Weights of a small mixture-of-experts language model, trained from scratch on English Wikipedia: 9.15M parameters.
Below are experts of layer 12 (counted from 0) of a mixture-of-experts language model. Rows are named router (the router's row for the expert) and show model dimensions 0-127. Each number is 500 + 40 x the weight over its row's rms, rounded and kept within 0 to 999. Numbers have three digits each.
After each expert's rows: "comes after" lists some tokens at least twice as common just before its tokens as in all text. This comes from a sample of Wikipedia text that the model never trained on. Tokens count by the router's weight.

# expert 12
router:474506552495469485491429492413534485434473481507455472520535543514473454495588541494507478517373585459447464492476481520513464524506447502504386571524491523475554503623533480526509470549514496508524511477486449499499517521543459458486442525583535491489549474483392511472496512450523447444501526475543426470527483490501495467464488527577455521511547500488542494557515500553522504510517
comes after: "\n", "\n\n", ")", "0", "3", "4"

# expert 13
router:514538541508551409485462526464478440456498474454455447529451520513429535517584575434465452545420578475456505503358471504474511490532511506506433587593475515485558475510540522495559508485508499546516521454489482450488544517495501486467544478545522550529536470425478479526522494459501523495502517445555496467417509507479514485471508460513488529527494471470552520559511513567534483560483
comes after: ",", "ed", "s", " it", " which", " he"

# expert 28
router:471505521453543519494536465485438462539538487458521474497517571464458470507520521454529514567440526524453533421433412504505461422516485440547461516541455490531540514517555516463550493522466509551530489381521479427505523511523439433490567457531500524501517468541438523536513452457473492463469572449486442505554490477439505525499490497511486488592517549471585553554475527562495534497506
comes after: " ", ".", "6", "7", "–", "8"

# expert 27
router:474530530491531457505461510475480455444482501472435445553467585482436528522593522432469445531403522484425474465460486570499501484508474489475471532544455525494507484632501533475527565511466491513520486473501464426540540555547468499504426492558517485431524454477405507494523473448499505452482516435576497445477515475495523543451500506552446499534522417476496496513509525530540479528503
comes after: "\n", ",", "s", "\n\n", "es", "er"

# expert 29
router:489560506488533408493530515454473456474548464462491408537489576514421531529501571462496512539430471538509532555457469502515476474487522408510465553555451491523458459566565515485521475510488554505528562545490461453449496455570505515548538479510513515461502460546418513510499484546450553403470550499520532479519508446449440468468495548566474496527498527484514430578510440512498486492498
comes after: " the", "-", " a", " and", " of", " \""

# expert 24
router:523519512512482516498559522499494446439545506402477478548490522442450470478594614495530531557463485461504592440447498585540483534527523462483501513588510462496521488557506531499558555472517551587487570496504465553469501508521466454566499495602555487453530531508450496480480510484561507535452483434488500485546493521449453480463536545538475487529477526439508535507529472468476461532514
comes after: " |", "1", "|", ",", ";", ":"

# expert 4
router:508542539529529519477525470442520528517494498511426528485546541472410499495613530421537569513495537566542500448451447538477461488459416454531467535564499532554461490510551546519495497481494578588519490467493469487560543448533505449493475478473536526501480446435458525533470422403452448473503537448509496499504496464483487433461464517530497481475494472425535518509540448520435485494517
comes after: " B", " b", " D", "b", " g", " G"

# expert 16
router:533573516448571491521555510512450421446489454495511468528540509469450580474593486460463506542438558484483556437527450511486456521478490416588461566507468514521501498580559510460578546509494511539528543537506442458540551511507510507532511550563524491480531515477413541506517499467507504529502489476543471448566537540541425470497542567560463477466472467492499530489509503544512502562485
comes after: " of", " in", " at", " to", "'", " for"

# expert 0
router:457567504478530465497519467532502441459523479452494484499511560476431508531590522497503547558501559476474493537462440536535474451457551501488481576508468528524550495560520495444500451491536433501459579500491461511472455507458425512546542535564495585437535451453446485518459528468509560548414539429508501439439507460478441469452523522466493501578508501431540527496532521487522508516428
comes after: " |", ",", "-", ".", ":", "\n\n"

# expert 11
router:467427555535524491505590477435484474418519507460479504490512539405477437541558497523486526528481519524545549517499465526458446505477466395556398540562507556499459484502449434492562549522506539566451506511492455414486484478484527485562490439539464540409522497472510516468529475508466520560499525414509520464526523481413510477509511446508484502551533500490527522509519520573522482511484
comes after: " |", ".", ")", "==", "===", " =="

# expert 30
router:458508498463493476508515538417489468392474476467488469532506617479480517544567508417524541515430499493455534525400460533486463499463542468475491523623469520494518503527548519474538564512511523566501527496497493392556505528479441458539471462542535561450492482477425502498495474487521510449504541417498437467543501517453485487463533504542494440482524497472561529508541495551468485497487
comes after: " ", "0", "–", "%", " —", "4"

# expert 19
router:496522555517499411493501506496488476458573511460491490517502572483489490516511500489524562467479490553488586570443452474539458453520452504484499534632458528497491496556525468450566521482460509474531552528497466436551491534549460418505474465590545540444517430485474515501445505516510543510484522389514494482514499472487449537425494505514455478542570438452578466494538481527474531526497
comes after: " |", "|", ";", " W", " k", " R"

# expert 31
router:446444477463515455501483525531482436479520534461469393524534546454509527536592542522504517555465497501498498506396481500501511505480501488462446515570494523495526515553563485468531542505477456558488507495485440448453493448473451440517489432494511556429541555480380527481496466486477502418482588458490488464543516492396471489506516518472486488566473464454576474503531529540533511536482
comes after: " ", "2", "1", "–", " (", "98"